Weights of a small mixture-of-experts language model, trained from scratch on English Wikipedia: 25.2M parameters.
Below are experts of layer 6 (counted from 0) of a mixture-of-experts language model. Rows are named router (the router's row for the expert), gate (a neuron's input weights, with its number), up (a neuron's input weights, with its number), down (a neuron's output weights, with its number) and show model dimensions 0-159. Each number is 500 + 50 x the weight over its row's rms, rounded and kept within 0 to 999. Numbers have three digits each.
After each expert's rows: "raises" lists some tokens whose logits its average output raises strongly, later layers aside; "mostly gets" lists some tokens that are sent to it at least half of the time. This comes from a sample of Wikipedia text that the model never trained on.

# expert 9
router:495495449501504432474428499526498570485509527534517576405540553492570455490606420364457470456613574542422491472465552511490520559596656420493479458513546550532439528421501471538573521514426501510532482524507573557492502516485539475471473575446568588535571568503441445486498446463408490464535551462533435524535499513502435515533460505551521572529472434550536525502516476542501493471421456478581552499457434559487498461503457423500462526390436454442636460473522508516448543502457424
gate2:573541558486452511528544614448395467498570478545452538495626446506591451414553585484456483527542451512524517506459501502499511558524469531462463487486582520464337563491491497507621494451523394488529640479524510575499521494494527570430455567495506498524445471409432424552528460549485530508496486520493449478553465402566511557460486495501513443521495498457551508500454453442469500506536432507472527466422527562607594473418557488470585544504436479495484478525552451563458549558423472
up2:494545523442492506457538550531451476477485517569485593541552488508548435459534561428432456588456415621420538544459455468498495506555490444535471504465546490492333560543522486560527462435457435489458587451545514520541490452552496656431435575496528429518470499409460520481540539557541537479520459517579515437486541378516514513510475433559530452494467485522496511485428524397478492555541458614492515506593505511511526462428589508519524500494496503536452467527580412423557550532457436
down2:484543471507529411505540549480501450560511548507486424534447544572489422546544480453510480455465543517552443529578489592554586455500479510441476538494508487484463476466447570492526552526468472588570500509465570441529508511508498539523496545544539585548480527481437434537329576468505478582477486529535506480513572584538472437525590445494455479517487644483538473509517441492544547463442476432527531471373463528478484504619473432492460535576556460529451404650497492466406514547439558
raises: "the ", "a ", "an ", "its ", "one ", "his "
mostly gets: "during ", "In ", "During ", "near ", "along ", "After "

# expert 11
router:547484497464477457453466498525516574441464448436457562488518515511574509482508459438535516381469540503462571536473480412467460494505528548555506523505508503618553502440510542574540554528465578597534424492421502527475546549418469465439528450523484476465487601491495442440496513532461488487518493507529509586590456438434450487513409469466555549510429480494463585516517470598480467425503448497627573522559535566528415468462469351479447589381470576474536381520510432506473527497524462
gate0:539520497551469528485557556459519517469501498443433458432400498548403559495463385488492426441484480435419610461540491484474529534557495475516487521435457481496513424516513458546508539521510511517383477563511507485501475445556543571389510539455426444536491551527505543495430510572518539479510420346526508516436466459479537433603603449442485445635430509497497473591429490450482544515511543475471520449540536463575587551427489525436541494452486466507518514481448508375433477567537458
up0:447555486532482525525538522505546508553472420358497447422377456561454507446542553602486424446427527478521537497553611477611474513459520425527448562416542514478478528472471538520493520546486655447517578548432567511486472555419548451453440583439470470561444479569464485451507551461470560471535445521558512560516462422506510473565582489459557522536505520481492572489476471584427549480474465515484465509486534533503486554511504413396501535418443488536582477486403510443468502491553480
down0:500482471540474515538483470488434444588493535524492451460448527586375508490477457593474451449570539476479567499501562510503500454624469443475545560475569444549492479460477499465509541544515531499551537553510453543573469420422516508457527522574512420612470475543491459544542486540497578492540496422577521573428569433592473474567538542450476496498446452423483498551493485618590540503545479591565446484487511584530490585506517521455405529570581463552523443467473555547502588614552455
raises: "S", "Ar", "P", "O", "the "
mostly gets: "== ", "=== ", "==== ", "Representing ", "Miss ", "Best "

# expert 12
router:506517503519468419441433463586510541467465487401432567489550477450529497413576440498407457447558551453522575506447566427432565503553538506425481468503591554517481524451482506498595526512470491516531470526414568536494544524434506432398443501515459446515481537481536379467509391571445450505504544420542480519453451438442440501553430484473546611533507474478424474488533488576558446435491482406507544487484464466420484435422442401461444566456471523454590524516488491461526495516529414
gate3:471472527495492586437489508526554413484496533525524528572478439515518420470593423498484539468448425454486517434468496456547493479452556531604553480461542564525483434455449495496515534498408483426448455499474437481451515457563465594589509478502547471576481491560481393517499496483437553564418570529474420446621557537450500542513491595482500489559494574437545546456494576621522498454482479535405480527452512528396510491442517390583547504454463462590509453484475495455502537569540379
up3:498514416528518483430524516504471513433414520535502530439500534466401507481427511462554464545541581516488628641530464519514454374481402415486470537500420533478488448580553630460495607504582494461458388526598495458500524522486559424519512549529452563447555520507500567532551485570534464501511419562474543516427458460569456473432508433529474479461421437520504494540410518493470556514517506434549508457544551457596560544518566552469504479559556504459518508571467553488491516496451543
down3:491524543570528494515529466548450424525478441518451451593561615513442449527537422493451568432492474487428528478541464435511508528548568564601584460439444501465576559452512537474638495516449505533464528419511578547511531579490516498502477601524500537540475488583495568501481530445477600496484519571449488511568563525487503543457534548568477549505465498464485422452563564583476571470527464514480588548455521580481492461529418462467417505467436380557434504404452510480470554535589560
raises: "the ", "a ", "f", "an ", "its ", "pro"
mostly gets: "include ", "without ", "despite ", "including ", "alongside ", "contains "

# expert 28
router:517449472482474385519444424528516601465482493470462561537535555520540583486521506452432534456522524472472555536497607478439497543547540512463508543500483604583478452412500479490491538596492471510483452538489542532456470462382496456535519572515432510504455599571571499457528418491451471542565497498494486495531466561459503515566386439562486571571400384443480542495480403562483560495448484469476629485518551458478487549442492507485399543526465461482535473578509447397568487532421427
gate3:508476517511467538504482462491509520464524511505445516539559518444515508498469529497561504491490519436429482481537505443499486406441452565369486519555510522438525530452514404562564462485482424526504448468497556528507409596481519477469508548545514496469530559517511468441413535500429495455399594404472448573541415551501561422477503548519502468538473403475430445409513472444477569515505484410482538447475559434568512481480498432458565521546577504258539468511488464428562530567526555
up3:507537474557515533542451609470520459460464554496614475410465437585423447521536557514453452483416493495504493511449477518516567532579435414573512470389506446498476544497524601534568575463512420396452450539510506467442499395581482520473526609527464472517446509460461577513565466487527477510580465482537480459494606532530487559502492545496408475439484568537547427560481595476539506524508535555446484466468513507464427540512550482503463533511535547602540520525390456567407535441542426
down3:447544484438470460496496472452544502555510444440480481469491477485513524509551524457476387478480483487414598488496560528418537511552501476516464533489472537401479439565525506424490452475443575535537515537470574499425571446500485482535511560451441588380455533527447442541434528561490424446568470518433470496614507481493518464567457448506537407509512615515599577488606526456529573463408520494458535532452542486501447537458486551445552500547488550523500455547532414584540518403469346
raises: "-", ". ", ".", ", ", "as", ") "
mostly gets: "berg", "iy", "Raj", "ah", "ka", "osh"

# expert 34
router:451536513526521415530515539574450530447488448413474602479436486461551426539542421482367544479491518490486609511498613427418496511554518508507454563471518539493488467387462488560543587472496527515570493450462504500448625462398537427479509537499467507497509575458541456417480392580505546562501515456525450460534461513552472506534432389556445506483451358511446548499495461621516535480509553506531560482481518514493503463386474461518487502515503428528533526497546418476481483458419477
gate1:474528540500492466494435509441507525492555592459553456532400521423494539535538427397411460472510584436500482556466478481542523562620436501552465527545584468456470492512388470509440539524526491544511482579567412569492611473524471500487473511589631490549466556461506476563522526496461586475550517415470500420539486536544513473459500457524455514513499440463616453552514515424543490532558379489507479558399492466483569567507505474518557499517576461598496487496526473650476516469479502
up1:498511521437498513530475468550583449466439445544464566451488622432542448463442498494507523473500454403480594547516548502607519474469448481505426513545550507501543506516479549520564499556460534492523518488530495479484506527481498398517428479557561550530547547598560434488514460515443508442534487418441554446517629537565569502428402484482529410341581571476476591513484487512568482513521590488431484476480497548586465523379496551575490479515546568558471529429539495497481458510501610
down1:400382429473542479554477461519565461473458511419455476486491576517529519532473573552509569448484532461512488422425572511526486501475585416536496502569478458440547498542452493590455576560594462534520595608510435544477478455491568529667508458508530572432480444470409499465467512549493433389538537571526530465514562455436483604463522500443525500460478474504467545489463545593514492430510471495517546494443460610458484463483422507493585489489528540464471594490489479483501493410471555
raises: ", ", ". ", ".", "-", "\n\n", "\n"
mostly gets: "olog", "oph", "ted", "tic", "fec", "ment"

# expert 32
router:435493566524525524494506501526556607499462494516466595463441522389562484455563503450470501412481476464455539480501488427473405595528511450525449518556566610598436457459487541558559599536476517548461404464518532506499526526490560390477476452477524500440505553605508435459496516511447519474537538512582493546507469473459499449568344393459498526473513446405451477529445465550544513546434508545501542409581447430514542520441406502526495612473496478421519476487456464490548499475545520
gate0:376505469544434612457492477501534461437535514503554460482529465502364517454549559497480444519486434522469567538427523489457430391452504493513538487459530547547507530514575447540495528487506516445533478509444571557577497441535455484458546432412437522499542535533504423507550400527442588418445571458513608343484530510479406431493463565611464510509425503518548420516511576535534479529539503487494476446546509527495467501437469544605497572518492592496472508470539479575515545489471579
up0:467512506561483518528461544416499597553522492372496518435526543506430548462417478505518492644513452507485510448468593543463446501539485483582622481474544517521438530542418473489526455481475451487475496421514469527498460528461411457520562530470514469485495553487462487499551526517481564453416483521520495450476435474574471536510531515547539493474461547570510476567531507371496549531487512459555515493609548448441473491477468620622476427433399531612573469523436468454541392449401500
down0:450461440556469515514446513488436460479572484469491480496532480472526519434443478418449497528501521550535499500512382441513478558507427506624459533544576512464550486532412540419334408545549408491564548486419538478557513414499457518508494599528536506574537550419493518549482498634503515538448526528513457521485517469569422513507469467440451515513483399461534445408507470422491536435568571546498556586485453434491503555444534607498440501517553555532472508450580548494550496574502490
raises: "S", "F", "D", "H", "B", "A"
mostly gets: "(", "- ", "• ", "www", "\n ", "): "

# expert 21
router:528414479448481455547457477538519534513480489499433488500558512477552440459546478485393561493494517553411520478388536506468433540524605573562492519502497555541430537380481480621531552503444460657502499500490492515512580441451522446415544420433423525502495571577566507513464429627360500492473512527588504580484485483478444517563472510561565568555447470496438530469496492495619499480418469492558561532535514469488558483487490485443499521432515516551563479514538481487562550469522457
gate1:492515456393516430504466605513445540566544525501485629401487501510548522519495487429519550541373437485481580501530565545493487603459500433502547352547453569516625461556497471473477508487550430550492487482423513543495583456467492554569580551424485547440600501536511464506508538613517435470378542447508542577464467509462467501488516545383522497526452484460457497489454385511472462486478540478479516477478528470515490461514488629468499478519431548520533528456531457545504517545535463
up1:473606482539472552520557496485499525604349558480479491500486522546458582557392552578482459538526456471481483476439436501487457531479510435464495571508453463555447545515555529611484551576548471474531408565523477493529422503517558480529444453468642470536577487502482526343452525526524532498536509475555475483535485525528542485552546529615427511481498560585463472450552476413514459559424541542517564489563384487505476527499512420536507471536503485538519572479489577493602472457485423
down1:507528469534496444483490545386506598518471584453487484495433447466478487459518581502498471600494506492482524464501534536504461496561490587520450401501482531516520403426535448589497449465488411520556565445521522465398463525651541432516530568447512529563491564431493425425562543483541515464466498473491540529415543491536438430491444377453546461515437539488517551524463478429544483509540546501563508407465535526576481545509520448523545458539508453632553478570474486507580513479635435
raises: "a ", "r", "h", "re", "an ", "s"
mostly gets: "was ", "became ", "has ", "also ", "been ", "she "

# expert 5
router:530500530431470397600368532566542527513465526492456521478514558511631524539536445449404513481494560474547550489505525508457520434578587493498466528534541506490516523475536617489665520484484508586539474549477456513494599423450503456477532501503522530464466554596515461437505472546446586450512471543522477538471458460542515494536350421487554589514409465512545463519533465542577452384477519433491578538508448481535517550502453495515461596405480517472558500513495465479511429473458489
gate3:432531484520504450479469540408487451442425480501426499534480511543464414511546414518506531448478488472493506499506552455550520438455528462521476544551548493472535512568475557475473545500524531549389477477515546471570495572499541453463489451446440516520651465445550435576499561502542506436500472510541566518539559444483478454600362454436454473494528587565582488593638411578485554545540526555548548458470464532511528592513594511434501541526543465475478391558485456544450470529534606
up3:417505455476511521579526593484472505462514537483518459442482474436556466497620478565554468414473417429550554518521429412473518453420542448570529625494529573506531537600487568518452471545560540605509577526486489560492508609549566436481539413486433502505560459432570458547489442475419530474423442479588502485539545435526546484483498448459575475504525593499454407532545420474413494510461534517544524511538491542559500491462543473435492528434452590461420549470498436522466476494464537
down3:542501473513484510549500502443460477505447511426541471415494478554541509505500508500534524438443532376478561547507475554394465488512560551625488545627496551546505450412545423487506470526514479529475511508486459502452453566414491462499452456610552501541452509533389505432511483488589568448505453561453503462459476463467615528504462426547559515533467458462534519480445622554587485444412489444491480492501553517538455527577462506538437339460460452580564486491452508571431483486467420
raises: "and ", "in ", "the ", "as ", "on ", "or "
mostly gets: "), ", "\", ", ", ", ",\" ", "\"), ", ")}, "

# expert 4
router:470504521470481525476354473544519592510468528491356587472576595471527453486522445433481475456515543458548513538504528468442493546518500524481454474527502532493448441432554502525638550457421562515484459576490506601473540474439509476508538472472478537513447591532510456430448412522466525521477494387537469610536514463522436511540474510631526607455458479475433448507551449534567416478430528551506488515435522568514486500482408451459484569420480485552483491540419511440586535572465506
gate4:451485448589511565530366512537458504474563620517482538494574571535547540521515537419505581404475594555469461466521479512501408510507518457469472473585594551540471441382528528547578567459407422437484506524484470506530367406439498605440584471406509472489470526513499456496458494538470541420491507493526477475488523463519532508466511482527536464565483508554511453483537539451512566562513512388464530463520485500544491473513526534471373465434458406434436578535474554510499435505466489
up4:478475435560486605526386516531470487483488663515502536536533546516572529533513561378526530409478658521457481528588455577509440505514516495471491497532543503532503448427486574524587535472468370461549492447491495538548398408454478554496553464467512481512433541535497437449488478590469473449489444466489490537490532481504482526498460484505515496565471504510461479530551486481476532502565464425474447509534504501559487540518605508486350489476540383410391517490411525530527429483476476
down4:432502568548482561469550580495484536539540498467545458495447587529501548544530548496470480471475527549516554571557559416519398477541551516458465508423510470580450460509546573422536388526474452528500544497496498496552393468520471488551458379513405505503472471555537449511457506475599410552472343575470383509495619503444557539478463467489521526465425600596498578536508529546481501539498493495513539442571470528560575458529476443526532521486477511469466560446485429549546488432408488
raises: "the ", "a ", "an ", "in ", "S", "U"
mostly gets: "when ", "because ", "=== ", "what ", "where ", "While "